config.yaml
n_layer: 8
d_model: 192
n_experts: 64
d_expert: 224
d_shared_expert: 0
activation: "swiglu"
moe_layers: [1, 2, 3, 4, 5, 6, 7]
normalize_top_k: false
balance_loss: 0.00033
balance_bias: true
lr_router: 0.00135
norm_eps: 1e-06
optimizer: "adamw"
beta1: 0.95
seq_len: 512
Below are experts of layer 5 (counted from 0) of a mixture-of-experts language model. Rows are named gate (a neuron's input weights, with its number), up (a neuron's input weights, with its number), down (a neuron's output weights, with its number) and show model dimensions 0-63. Each number is 500 + 40 x the weight over its row's rms, rounded and kept within 0 to 999. Numbers have three digits each.
Before each expert's rows: a language model's description of what the expert responds to. This comes from a sample of Wikipedia text that the model never trained on.

# expert 23
Description: Pronouns and relatives starting a clause as subject, usually before was, is or had, such as It, he, which, This.
gate0:429519544484484455478461459575500536531512509520493491511518470547494590495538501442438445538535417520477510462523541451516458518470404479467492476521553505527478518516524504470464516545446499
up0:412505496505510507497495506525434458544480531543534472450450481528504471487485445535505488529474471547529505427465514483585518492477432482450501515549539547522511584543475510425549496556481543
down0:552451439455553470546488490537476509525501469458488525519521439495518526463496482532530494547516468565512472512517523535564459502467514425516477509529517512496426430551456490513478561543463454
gate1:452499473540554531574444530486483572508437536466491507504511544497470478469492543507515494489508504492494453486544424485502527430519517486474426574496474517498529469506534549517492478556466521
up1:529437503498465503474567546536487529528577515517488513454462534426441520528513451482485401459483486503566541466464624515513484503434483559463554422449562437475530516565529477571510459459524516
down1:489469436522513488452558470561414530517474551455441538572488532520473398511501537461529455533462509499434437496553572523574487546493492496491481456532507477490462483540439475507472465505422472
gate2:495460466581471487469490552551445456499533563534538458484526511546466547478535500527403430503467395497500501437487531512513502418551532458467379508516514492571484509498501518507500466469585486
up2:467501517525563509499535485499510523523518464531502516452570453485485467514480484493504566539527470542549441472546497492543485492496497498550511495559563522529451513542483534469549501529471440
down2:423576517544526514492512530512511520482481462439500582508493522466509486456522532467518463451449573483510568504484468510550489465437526516522494503439447468481524543493485466456454446392477460
gate3:516577488528416544495504491579557491522505459522483459537491476528501542469495440520503537491532485540525504484457509477492567517513465513538551552581519513521503529462571473511465495439559529
up3:473505516487494497533477532430542490488558501509471471472398440556540470423530529466467501496469523440454496588521440508492561499460543447548502504446472509454462419530520487505473537485511469
down3:466514525461505468520558501441482546479513521442493544410520487429433489507473507531473512477446556512580524486474403465458391550514536494527484508542427475501448522527485554511545489509470489
gate4:424497517477561538519528516549511540502485498470505527581540466507448495518423495456533546543571547483546486482470451617553506470505400484516492607424508451484499460448500523474502531444525538
up4:543523483539436520538530474512472485479460499527421497492474504473493427507544504543476480433451524547486538445535530468442436568495582498478606431595515564544508547479518461541478450517540469
down4:468525573509544477499431438490530512493435459598496500443486482430516494515441535517510484538523461486418513457544572448569487566504498521452459581473508555514551522480475467489467452490526505
gate5:556539498534556547552499499477425498530479502512521507466499450455420400463573498506511503488526471473530523512517579471499499530467551478508572493538464496534452578580431497448529517503464584
up5:453491448511586477444471525541531461551547548585500528549518485501550555444407452484476462501471466560477556481472568485518491523523469499507483438455544558485500515480561442519482501538506521
down5:502458467479534506517478555516457527449484399481546544473514524465508491557497629539407533542448536480527528540468534532468470429486503580474543529432548486494503526478510545554487524377461501
gate6:513488506494462503513479506555474492543499542511588458530482518486488505462518459557507545553525513547474500497537526569517450539435545482526501476449510497458541461568396597531480516535433518
up6:437497517537513544541502559514483499418470451484438510465522537475453486522487551470493451441475499482510542409452487433488499491525434549441494497491495439459544516467567403512562431448566513
down6:455473496504405548408541506577471474445540505516560494566464543490486482499534553424466556579471469554446481469507528534510513503477493466464489492525505457520457584561514517473554510492462472
gate7:436452491517539506444552481508539532524455512497469457487455463546428552580437452491466557535510518461469479508516514550564416545554477437503546533405488520438479469500500524430520534545471460
up7:488617464559482546528514533547502491503472551477511502531488460474466458515466496475485531470497443587482524531543541559503473533521521512472468557527503580491477452496501515521555510499553437
down7:503575493482422464498494529409484542506466486459482466492411491482497457512473443477502531463497549438561477473475496480455585477446460505537455499469490573537514458480499557531526460487542463
gate8:423440531587510505525565461497484565519520473540617437464522502435528512439500499485425503497530521497437535457476472481543464490501549579479514507553507495538517527473492482576551462503492544
up8:454449479551473560468507470565525479492526481493543503507483430482553516506467594467512423463464513531460527553497463482446462505535530521485519533491496532481524530546508476504510466486510477
down8:547468485506517518520535475534459586440465486440552483456527486536496477492484503534441515435614418498502501518506436528539519484541557467530507515520498447516464487493518509554414478528500475
gate9:484534525511525490456542487442561531501551475499485534529481597551564569528579547424431487521476510535488552495505464540511508480444464533483570517525567501560560531430556596567493490508529436
up9:518549484498433499515384462571462494561435485458558456475523434505519561472382515523495510512524482430549472538532554466471470513577513490533462440454516481452485515565500489471505534498459574
down9:485480547503478478472557462524524488447559526528445465468434588557555537541563469452437474459458521500487553469572480525470487482494490543522484499515540473491591507495511559506544503544533406
gate10:507522555580528485476497529450487510539559522555536452498529512550488517557595474499382495474419493511502523529511531509505517453454539515514527453454520480530557493489484532485530511519505485
up10:546509519537521456435495449544541476561555493533557497489470470546557541488562497535460559512468452604490502622525500538517521472457522497535571418454542508516534469488477484453484523573472483
down10:554519460512475468503502482487524509486536506440501503432536463607548479490498534588574450458557486483524494511480476594582481504504546447507474477469551410574461476518540505503482465520482532
gate11:554540540485568458490490461561491438489516450515495565535492481468564559492573480588540465483523508545451470528532561502478505490464563519517475479485480572484484431539521494517545501548482473
up11:492494474499579447495495445550538457525520453478510518533503473444548561442483509486547425514601516517450440443550538564522545571545452525495507440508524502440495480508526453464491515463451531
down11:590585504528430509522472575550467441476484531527480472479486463492536481528488495521506558539519533436558554471502479481532507512460524458555535497491465485540411554488476428461473541418512567
gate12:589475540541526483523538456508434495500488530543438459547481453431560480517458492560412485570442474478520494506509525473529443492530489518449508437534531487467481521572445488448466525509465507
up12:544488493440552500521494461483508434492554514497491491536440518557551494494486461486482591494501502483467474548539507506572485500498460443551559512448500543538486546506490544448452535554457495
down12:536560499493518524508492457437498510471553502496498561460513500525488530468429482511556543496491532473486520479488405505492561537558513547597488502471500427514518464444504434472537497518576506
gate13:414512512597471502505527495549423588538419498552504448497504506466501434427443442497517541451492541476489441419501496523489545515482534456530515506547448521539471483500514423458612484459461517
up13:482489468576538465518475462484540514505469511548529500462550469436534508511464486497460475491468483452503439458437536525551469371513502501517455451531562492481526564442512379462523465449497577
down13:482472440485441463616553512552476547473439454478518496505492488539468532523533539519431453456460529453483537433498485498506515519502551498496521468524494395507531472513481495488505403454455479
gate14:457515449541518480475479541516482466513552472521477527531560540539446488448553482508551497495488461467480549544405481376516574550469495513465475564515511573514447499546496544414448419436430457
up14:532494514540605502406410516542473484491490476438468520414492530528488438480510479509523460531481506427493525523476403494488489451507591427518376475509517513541539478538529428509444512508491596
down14:572495459506417443519485453507534556504492486464485495479492560534468515547518519477487457507570508512513464444521501478501389507466467447487526480461463548528520516475495546531528562480582495
gate15:628466507504461478547494532513486515493475491504504482496553466489572530489483459503512518446483570529473505488507510537542529518547479448544574434451462480493474499490417518455503492479481538
up15:548510482524502479474449460461539536468506479460581470510562463502583504536552533462519497557454548469517516540515463514545431491543552500486571453474481480505499481564483504421517517459446544
down15:470546569535456492533529584528504475488469534498483528500448511519388500560497509487463412456521479490491509475511447461446480450508521505461468529529497540442541483459482475479536413460539465
gate16:540483477422504536537493491463540551482600475521532513495510472427490539479544543478403467513432497413486512487436509471541478506488516524501561492462506442528546567513515524486571470492479563
up16:455527468490509517480518449509555542544468487521459475440528463508539491475437456488505486472493423553406422434522497517464484581586480494460538510549427502528522510512458447485540470501466434
down16:575457470475449518424507469539472445467485480525492511442465500495468495530478520430499423477455504490419473542495504391489473421538497554395586508480476504529579537493530498520494458455479510
gate17:571449517459550514579450488532486449525477549487482534612561521515489525539453464521473446487436453459497489551509429468529478530488525520487505576511487531438513465494479489515471484489516455
up17:471522487453572423452505480494489479597529481515523488531471533523529478489530538524491564534544496531449435473539497542490472485481478434530491486472490526541463438567418518387546503550498487
down17:459575529506518523529497505445489487493535507504444507431519534527518490537517509467487539454499504430480495543556435503438554539475488558542519484475515511512590529413483523502478490452521490
gate18:530539535466472513534478514525467576534459455484535487476492473456482529448477553486539486516547483426505426481518500529552513543551428533445511473409478538444439507531494470476473547477444499
up18:584548549449440490603511462514541542515418451537561461502519483437502489514469496511549497522529498516540509523470540495489491535513473546413538517516490558461485486558501507473499502459417523
down18:482458500484550527477546503498474547491555469545464518455487521535506518510567489418489494526418502515501547539449491536535552478446516491499526491540507435580570534460464521507517497552539481
gate19:488549499487508510523455506507500462538496541503457524567525559510492520533570467507481514473587430524463510556521473490504501515474522481516522440475440543480466423538526499473405530575502473
up19:537480454480454546514491569489518496505460433466465451480509477546572461526471579501528491464467475542449554465477456408496506511524517493483476531568443582535479531539443466502502508470510473
down19:488546491538489529503471456524569534521495463550560486564451506537530474461467533470540550504474555518468573541541456463492495560470502443499383472473490486512516516519420535508471448499559475
gate20:465478528520429551533432463515485453474408493520468468549533494475567572542525504532508513488501493485514473504562467511461464504486507486475521540516520505518512460518465417580491522487460484
up20:445504457507506527505459456527517516546440491530505424515443472498508551451463494438531496545501506504422426428570495495514545453456521478529587431556511504483464468476457489450480458526478559
down20:499547498491547522447532550471543561534541489492461442462549504489507494470430526516510493468501585472466548503537433518461512571468526509563419527463455485482516462468483446494602547521530551
gate21:510506516582528495428564499453485461495475443509547553505541492511529502510490518525506514503463466535496484462513480495440437502466544460484497482484566440499498495536513521501550497510510496
up21:478536505507506511530517508591512562472461490511528452485418498528501517580464443525544440483508485555513476469527473505461589508453526528510540570555491515469502476489510433537489536487545503
down21:460577492473525511493550526566508605464510485530511562495572483498448483504489458462490503477501459505526520432540568532516558463542473491570544483504482538494468524500500571523468415441489549
gate22:543518555485529530528485535473528535490590527544579486520603511485487477470439476531555499546561549465529526562525508508516519513423495553521512491471536492495513558549515516556442512473400559
up22:521505484492510439418490486433484470509556489504538492524545471525504480496525479489575477524516464395458505526493510559539516525482532533530475454460507515510508482518503527466452494522410575
down22:522583508412516469484533451447455478501573459453507423452558460561427472551457486477530558544566489454439552477546480456508497526451562554570500530495561507472470405511516558555532472471516527
gate23:507435532543459482498473523530443443485488559534539434472463515521474557473505440585483504520471498515440512561503599510490501511526451466487455529494482499446484456559465521501457498538432487
up23:497514485486547509540488450504543553509529505478484613527539452504439490524502517514576529470539447486549492479521434460505469461527450502534521452478578467521488570511522442483551542590457520
down23:575494546553478474507459548515509484552526418553494533519601545507538463518534519520429490476566425536459496491489495477545499534444496553536537474427464487444501449553580538493549507509445528
gate24:558517522475424490467553526534489469516444470568562507464498456405506589459507423428545468526419485496519500532461564487543490503535509521476532474540479440469553407518460431563501527507514509
up24:495470501500486556459486527495457450456548517483437523530497536471539474471467605498468563495549462625459530538531484529515499465512410530487485482419486516504503502456467536518465488520440498
down24:489443477486413432523458535548493537489474554447475508524522465571492454435504432521521575505531492538519488531571564598539585534514445456466493476527453480467474488570480538489534501470514499
gate25:455473508501430540478476548474492517481457459519505562525525506518531458543509594451561541491423464523528504503526501491482416481508492503407562515578520531424519444523516511538540472521445415
up25:585510487498544455527537449541502468443457484448453457451478486516512607482466398552452466426535505490444498487466565513472554534482497490555501483461545461523532554544474484500457503456525501
down25:488532536521534473564517501511502487491454491495498501489499563488444485550511455546430498537509429530517467515577504515525516403480570553424512528441489505533476507550531573479469508483555469
gate26:502481537490404563489463505537494460482469494550478451607473471541495431496517612423483483451425532497507479479512482525487489522501541502477518519483441552489522417428506425519522521538497388
up26:488559536499427464457491526552537490513486497535558483545413458462447524534527569463501520501475471528510467468555506569491516538493511498486528432444449498503498420505480461495541525559447473
down26:561534536505407562485472495511463487558466522450474493480513449581525489505528533505529459491436554519460482444513538477410494522554395501495495541503520490457500571511501444508534604525471475
gate27:420469505499499472530537573490561607496454481558508442453519504455476514475499448465472452450516510464472508494440597553509440496487520488526503507496470543453492463458515474493466438525444487
up27:466436479509511485470472530455537513569404448569520449447500487508480483438435473457555543565544507519467434535465554582503508489524496436500522495532485540515396488519483449405510522528494491
down27:453602503524524531593519478482577623486439542400429431479515488467434508529459537474495430452508520491493538533547468460431431453516529494519441461495474522517522430440438488498512419488470467
gate28:507557487568487543501448485482434494493444419544476505484501493534571448515581546500506502468475523539493489540486557497426512488479558545434498438528512481493543503471420422488543459431550514
up28:480505524520524530503424488541443434554504496477394579485472465537553417518471492562458529472524507518486501519456560466497455426469529553469461515508549477478532500486431431497461462495523563
down28:478530497442560510476566437513492522481557513464513519489509432520507496404505462479460555521427525458470484511531407445450593547527546458543548505430513512467509520582503462477468483469556450
gate29:478531502556473635474488477570465534435535483517445582459502524544506464465517538505505508426446536563559541476473518453441554525494484535426504484548492527560489511494490443471493443387504468
up29:458430513503489487463489554489454498493564568513470502516484584475493463567502499545471532530519445499536527509538478520553450412485519540533449557515509518514519562555474533544493568589456499
down29:517471522563457513514519503563523505434465550527533487536450515409517516493511520553468465526518499463535482473530459517563471411536448473481482516512503509491500472462466506464555491526452486
gate30:466535477474524511496530526496462509511477469519533551460562505559540484551487492507580535550506574540461548505544501566472537556497411517462483463525530506474497554442582521463476514515505453
up30:428496511483520522538520414504452466500520497474457496495527530473475428439486531492480497448470461463501489452508498493594482465548578505547520424444435405544484501446474491448611506488560535
down30:568521512491542481565462454535546481466501492490500476483481550438494514568509491471444488514459489531539504565564475504393558530502532535439516471476511531473473486448519477466475478502536505
gate31:505520513486521456484521512570614466493455462560501544537530494500468577455512463423491465502528507544512462531497512484500540516463499545496487545511513518458500481501538521475512482499470488
up31:567479549521471517477453562488470530463569488487555472471477534455592542570517543535485533524445519496452560510474505510490485471508511550548516517510489478485547485596486505547472505501485534
down31:574465436444468505511451548525495455539446456456533524528457460535521464475443519479541491598495531565483419523552530525488497526452464442517486507510529509460427507509564535485522544529526450